From a checkpoint of a small mixture-of-experts model trained on Wikipedia: a shared expert of 64 neurons.
Below are experts of layer 2 (counted from 0) of a mixture-of-experts language model. Rows are named router (the router's row for the expert), gate (a neuron's input weights, with its number), up (a neuron's input weights, with its number) and show model dimensions 0-63. Each number is 50 + 12 x the weight over its row's rms, rounded and kept within 0 to 99.
After each expert's rows: a language model's description of what the expert responds to. This comes from a sample of Wikipedia text that the model never trained on.

# expert 29
router:51 53 39 39 39 59 64 39 45 54 71 63 66 73 50 64 34 66 34 64 35 35 64 43 53 45 44 49 54 45 52 44 36 27 47 62 29 35 61 52 67 58 53 24 46 48 42 36 36 50 38 40 46 66 28 46 45 79 48 61 43 29 60 51
gate0:64 43 43 57 52 58 74 40 35 61 51 49 53 50 44 37 59 61 57 58 69 51 69 36 62 65 44 24 63 62 50 47 50 45 48 54 48 39 76 73 43 62 34 42 37 52 47 51 21 50 33 52 66 47 57 46 68 59 48 39 53 37 45 55
up0:39 50 59 33 49 41 44 54 46 55 58 55 56 61 66 51 32 41 40 45 35 46 47 47 60 41 53 52 43 57 38 59 35 40 35 55 45 48 32 60 65 52 64 53 60 67 45 45 61 33 79 31 53 52 56 60 38 39 69 44 48 76 39 42
It responds to: Mostly of, plus in, to, about, among, after nouns in names and phrases, such as Republic of, Date of, member of.

# expert 55
router:65 69 67 41 46 48 55 54 37 75 59 52 52 68 59 51 49 59 65 61 59 43 39 44 34 49 38 36 55 45 53 63 43 24 52 69 43 60 53 65 42 43 41 78 50 59 71 53 22 55 49 38 48 48 38 41 48 55 59 54 35 37 30 48
gate0:53 62 49 59 52 55 67 55 45 57 56 71 39 54 54 40 57 58 43 53 59 46 50 49 41 68 60 39 43 41 66 60 51 51 51 60 63 68 47 66 59 32 57 57 26 56 48 43 41 68 36 28 41 52 81 34 43 56 30 45 49 67 54 54
up0:43 54 30 48 53 50 34 46 35 44 36 59 51 57 54 50 60 49 67 46 79 52 54 45 61 68 47 53 32 60 28 64 41 56 51 56 50 67 52 57 68 39 70 56 48 39 52 70 68 55 62 57 64 48 55 49 60 65 46 50 59 61 61 52
It responds to: Mid-word letter pieces inside non-English, chiefly Indian and other Asian, personal names, e.g. Mukherjee, Bhandari, Usha, Khan, Singh.

# expert 58
router:48 68 50 33 49 60 42 37 60 66 43 34 69 51 56 41 60 52 70 56 48 47 53 54 38 69 43 44 64 36 48 51 53 52 78 49 46 50 55 43 43 53 37 44 50 52 68 35 39 50 59 62 49 56 48 50 66 40 42 41 66 41 75 35
gate0:45 53 50 37 45 60 39 37 44 37 45 64 61 93 39 36 42 39 52 60 56 43 66 30 34 67 49 42 53 43 60 56 36 59 65 55 40 54 65 53 57 44 62 50 38 62 55 48 34 54 47 53 46 64 54 39 64 70 57 45 43 59 50 44
up0:56 61 55 54 44 52 44 43 30 61 65 45 41 59 55 64 57 59 45 53 41 50 72 43 64 50 59 45 61 54 38 42 43 43 78 43 58 45 57 20 68 60 52 52 53 45 71 44 31 57 64 51 31 51 80 37 42 57 43 43 61 60 61 64
It responds to: Participles and adverbs right after is, was or be in passive descriptions, such as found, made, seen, considered, believed, now, still.

# expert 7
router:31 55 47 37 67 54 49 60 61 66 39 44 59 68 34 40 36 45 56 43 50 41 48 49 57 69 43 53 54 56 57 47 44 28 78 48 51 52 53 68 38 57 45 82 48 33 77 33 41 42 60 74 65 59 46 42 54 52 56 42 36 56 53 42
gate0:42 52 49 65 57 36 42 41 37 50 46 58 31 45 46 43 51 47 68 62 61 77 60 43 58 58 44 42 54 43 46 53 28 34 47 62 30 48 60 60 60 29 58 54 49 79 32 34 47 40 62 34 63 57 39 36 60 52 54 55 56 43 68 39
up0:44 44 55 34 54 73 40 57 42 66 45 48 46 19 49 71 45 63 44 50 38 34 57 65 32 54 35 64 29 55 62 43 50 67 49 45 40 59 56 57 69 66 49 45 60 28 51 50 54 56 49 58 43 37 62 60 48 37 49 45 51 63 52 49
It responds to: Abstract or time nouns after the, his or their, often before of, e.g. his life, his position, death penalty, previous year, months.

# expert 43
router:40 47 52 64 69 45 49 32 55 69 49 56 58 34 71 48 48 41 53 46 63 34 66 59 61 44 39 52 54 70 66 44 33 46 64 73 50 38 39 50 52 54 47 45 40 70 43 38 50 55 82 65 61 61 52 57 43 62 30 65 56 54 42 45
gate0:42 57 47 58 50 60 43 32 36 49 45 64 57 67 55 75 48 28 58 77 64 58 29 63 57 44 50 67 29 35 73 64 51 30 60 46 41 47 39 36 48 51 29 52 63 46 46 32 47 51 60 41 66 41 55 59 53 53 51 87 58 40 50 43
up0:45 46 61 56 60 26 60 42 69 47 53 30 48 42 55 59 41 43 53 65 32 59 41 52 42 59 64 68 44 42 44 46 57 66 23 46 57 45 51 27 35 45 37 56 51 58 84 35 67 60 35 55 40 51 51 45 62 34 60 42 64 55 34 79
It responds to: Opening quotation marks before song or album titles in track lists, plus opening parentheses and date/month words, e.g. 10. "On the Street...".

# expert 19
router:46 68 27 40 46 43 55 40 60 36 32 57 35 55 32 61 35 34 44 47 38 61 34 54 54 59 47 59 61 70 67 70 50 22 71 56 66 44 52 32 39 54 57 64 42 30 31 34 50 52 41 64 51 47 80 57 47 60 47 64 24 25 59 38
gate0:30 68 27 48 62 56 22 39 75 70 44 61 62 32 47 68 54 41 49 63 75 59 42 48 56 57 33 29 32 55 44 69 35 43 73 30 43 71 58 36 43 35 58 58 72 32 67 47 61 66 38 69 68 71 65 52 44 60 63 53 41 34 31 51
up0:42 28 47 64 43 46 45 61 72 65 62 51 54 34 65 67 66 51 70 54 61 56 37 37 52 53 42 42 57 47 43 44 30 55 59 54 52 62 40 57 89 51 48 34 48 65 32 46 46 49 37 45 56 34 49 54 51 53 30 57 58 35 70 49
It responds to: Kinship and personal-life nouns and pronouns in biographies and plot summaries, e.g. his father, her mother, family, age, She, He.

# expert 56
router:59 52 65 49 76 59 41 60 38 38 48 31 65 49 43 54 32 55 53 54 61 40 51 57 51 68 51 58 68 54 40 56 50 49 47 59 69 39 39 31 49 76 45 88 45 18 46 47 46 48 45 66 63 52 51 51 48 53 38 60 48 33 42 44
gate0:47 69 46 35 62 37 55 47 32 39 59 52 24 46 59 35 27 41 23 50 37 69 53 54 53 60 47 44 47 58 44 59 60 36 44 61 62 70 29 44 36 51 37 42 41 28 41 53 56 51 35 40 37 67 57 35 46 60 54 72 55 51 57 46
up0:68 42 51 75 35 52 50 33 49 45 44 33 64 34 37 59 65 62 74 40 55 58 52 78 45 34 52 61 61 44 45 37 43 67 67 65 36 43 58 60 60 50 54 34 66 50 43 66 57 35 56 41 50 49 58 50 46 46 54 44 33 42 46 43
It responds to: Nouns naming creative works or media after a or the, such as song, film, album, series, program, poet.

# expert 21
router:67 48 37 70 57 47 44 68 48 57 60 56 48 49 46 56 55 61 39 29 27 55 48 73 55 66 40 79 65 54 57 56 25 32 48 51 44 54 31 66 65 68 59 56 59 34 51 67 39 71 40 50 47 59 50 29 57 66 45 63 57 52 61 56
gate0:40 45 58 59 41 30 54 24 50 47 24 73 31 54 73 84 37 65 40 52 54 43 39 49 47 68 41 52 52 52 33 25 58 34 37 50 44 66 36 50 48 60 62 55 40 52 54 45 47 66 65 42 56 53 31 60 70 37 46 48 55 35 64 52
up0:65 51 51 37 50 57 52 54 44 36 75 40 71 36 26 50 25 46 73 44 36 59 38 65 63 51 49 45 50 74 45 45 50 59 56 55 42 28 62 55 76 44 35 28 37 32 48 66 48 70 38 59 46 42 47 39 40 55 50 49 60 41 48 61
It responds to: Words about film and TV such as film, episode, actor, television, and pieces of credits and awards like Make-up, Runner-up.

# expert 3
router:65 69 51 45 56 40 46 50 35 72 56 51 50 56 66 45 57 70 57 71 61 47 32 63 42 63 37 46 55 44 60 73 55 25 59 72 47 58 42 66 52 41 49 70 62 63 69 69 35 51 39 36 53 55 46 37 42 61 62 53 36 64 42 39
gate0:52 51 73 43 58 66 56 46 58 55 29 44 56 65 84 43 64 57 39 47 49 53 45 49 55 60 67 35 63 43 46 42 56 68 36 60 51 52 44 45 49 44 47 57 67 62 62 57 46 45 40 38 41 44 43 72 60 59 43 40 60 39 58 60
up0:70 61 50 46 38 55 51 41 48 34 48 44 53 61 12 46 46 45 33 51 39 53 40 40 60 63 27 77 53 50 52 39 47 48 38 55 48 39 53 36 33 50 50 41 48 42 40 58 74 57 47 33 59 34 50 53 49 53 50 51 67 41 37 39
It responds to: Word pieces inside Indian, Pakistani and Sri Lankan names and places, such as Vijay-ak-umar, Rat-n-agiri, Hrith-ik, Mar-athi.

# expert 10
router:54 42 43 55 54 53 33 45 53 47 43 52 72 57 61 55 47 46 63 47 42 51 47 29 50 51 30 70 36 45 54 60 53 54 56 40 47 50 60 48 61 64 58 68 42 55 67 49 48 34 65 60 53 31 55 62 45 39 34 55 64 41 63 71
gate0:46 42 66 66 51 50 45 56 43 51 34 27 56 68 61 62 51 58 69 52 61 40 49 38 53 63 34 59 42 58 42 72 41 48 73 45 49 56 61 50 48 52 62 54 55 64 55 39 45 53 78 47 49 48 32 46 59 68 35 72 38 53 42 64
up0:50 40 77 46 51 33 45 55 39 52 38 27 70 80 62 56 47 62 63 55 45 30 46 36 54 51 48 71 49 50 44 71 55 55 62 64 49 63 61 48 54 56 54 43 60 59 45 54 43 56 68 47 38 50 29 56 57 73 38 60 32 49 57 84
It responds to: Forms of be (was, is, were, been) right after a subject, especially opening a new article: "Cricket was", "MV Cowal was".

# expert 44
router:74 38 35 58 60 68 35 50 54 47 77 54 44 46 54 38 42 51 42 30 34 61 54 71 52 63 23 62 71 57 61 44 57 46 50 59 41 54 44 54 57 54 69 24 34 50 43 56 58 55 44 36 48 56 56 53 39 68 51 49 55 58 58 42
gate0:47 61 63 45 54 68 53 58 34 52 29 46 57 59 44 57 50 44 62 71 56 44 57 33 62 72 48 62 46 44 35 41 44 36 67 41 40 39 56 55 69 36 52 56 42 70 51 47 54 40 84 74 65 43 27 41 63 60 62 34 55 30 19 58
up0:24 53 50 57 54 55 52 64 50 40 49 53 53 22 59 54 41 70 31 44 62 55 79 54 52 37 49 55 48 60 66 50 38 51 41 23 43 50 52 34 55 72 77 48 69 47 38 62 50 22 70 63 53 28 60 32 42 38 41 39 67 52 49 57
It responds to: Pipes and line breaks ending name or team cells in roster and results tables, plus word endings like Members-hip and total-ing.

# expert 18
router:47 46 50 74 67 76 43 30 48 34 56 52 44 50 31 39 47 35 50 67 56 34 72 62 62 49 22 32 71 55 38 47 53 45 51 45 33 50 37 46 55 72 72 65 55 45 40 50 58 47 42 43 42 35 39 41 34 54 38 58 39 56 55 55
gate0:52 42 48 53 49 53 77 53 51 49 35 42 45 63 60 55 34 23 30 48 48 37 50 22 43 58 51 44 64 47 46 72 29 46 52 63 46 49 48 49 34 59 44 58 55 62 51 58 47 65 29 45 46 56 57 63 24 40 56 62 30 38 65 57
up0:54 71 47 33 55 74 72 43 47 41 34 62 34 35 26 61 55 46 37 66 35 42 48 35 70 56 44 53 57 41 53 44 47 40 38 46 48 56 65 67 43 34 64 44 49 67 40 38 48 62 22 27 41 36 61 54 52 63 38 57 36 40 57 56
It responds to: Words introducing examples or members, mostly in music and album articles, such as including, included, such as, like, featured.

# expert 42
router:34 45 52 69 49 58 59 49 43 55 51 60 48 69 61 29 50 42 60 79 50 56 33 55 34 70 37 56 82 58 55 51 29 46 63 53 25 43 51 58 48 50 46 48 47 58 58 48 49 36 47 70 68 30 60 55 62 55 32 60 58 58 63 43
gate0:40 48 56 62 44 40 51 73 37 45 48 58 64 59 43 56 49 54 67 65 39 43 28 62 66 66 20 52 67 52 61 60 53 54 62 69 28 39 35 31 36 46 14 64 55 54 55 58 50 50 61 51 29 42 53 54 42 46 49 43 33 67 49 59
up0:74 33 29 29 57 55 50 39 74 41 55 53 47 58 44 45 61 33 28 51 70 41 61 31 37 51 66 58 47 59 37 51 44 60 29 38 62 50 59 47 58 65 91 53 40 43 38 57 66 57 48 64 67 44 41 59 46 62 50 51 56 65 46 44
It responds to: Line-break and row-ending pipe tokens in tables, especially election result tables with Party, Candidate, Votes and %, plus numbers in cells.

# expert 17
router:27 66 34 53 44 53 43 35 50 47 52 37 41 50 56 50 37 63 51 38 48 70 48 64 23 48 46 52 41 64 51 41 62 51 43 42 36 59 59 37 51 64 55 39 22 43 35 34 50 38 48 42 65 43 41 32 52 50 38 38 52 41 37 69
gate0:37 43 43 43 62 63 45 51 25 52 28 46 64 64 56 65 44 46 58 30 57 41 46 32 46 51 69 73 44 52 49 67 41 50 45 53 60 55 37 37 43 52 47 45 26 74 49 47 69 56 60 48 38 67 69 60 48 38 72 47 47 41 59 40
up0:63 60 61 59 34 55 68 34 63 55 66 44 24 31 23 36 50 57 30 41 36 68 57 53 40 56 23 13 55 55 55 30 52 58 58 39 39 59 67 68 55 41 47 56 66 36 37 54 56 50 55 56 65 38 51 47 46 70 39 53 44 58 38 71
It responds to: Section-heading markers == and === after a blank line, and colons after field labels in infobox lists, such as Mass:, Birth:.

# expert 38
router:61 75 66 51 35 50 54 56 38 67 60 44 44 70 57 55 48 56 53 46 52 48 36 41 44 53 46 39 50 35 53 53 52 32 59 71 50 50 52 72 60 41 44 72 68 67 72 43 16 50 42 42 52 59 42 46 47 57 60 51 39 54 25 34
gate0:40 43 59 61 56 49 35 42 47 36 35 41 71 55 34 34 57 32 48 52 48 23 46 60 21 51 53 47 47 64 38 55 27 38 50 55 36 48 46 55 39 51 70 38 39 17 39 64 46 29 49 59 67 53 41 57 41 53 52 38 53 44 43 53
up0:65 27 42 42 49 54 52 47 33 47 36 39 79 78 30 59 45 49 21 52 46 58 39 52 49 42 59 50 51 43 32 68 55 32 66 48 27 35 32 55 51 34 63 51 48 39 30 59 32 66 56 41 46 64 54 51 37 45 54 44 67 70 20 43
It responds to: Inner syllables of Arabic, Indian and other Asian names after the first piece, such as Muk-her-jee, Kh-ag-aria, K-far Saba.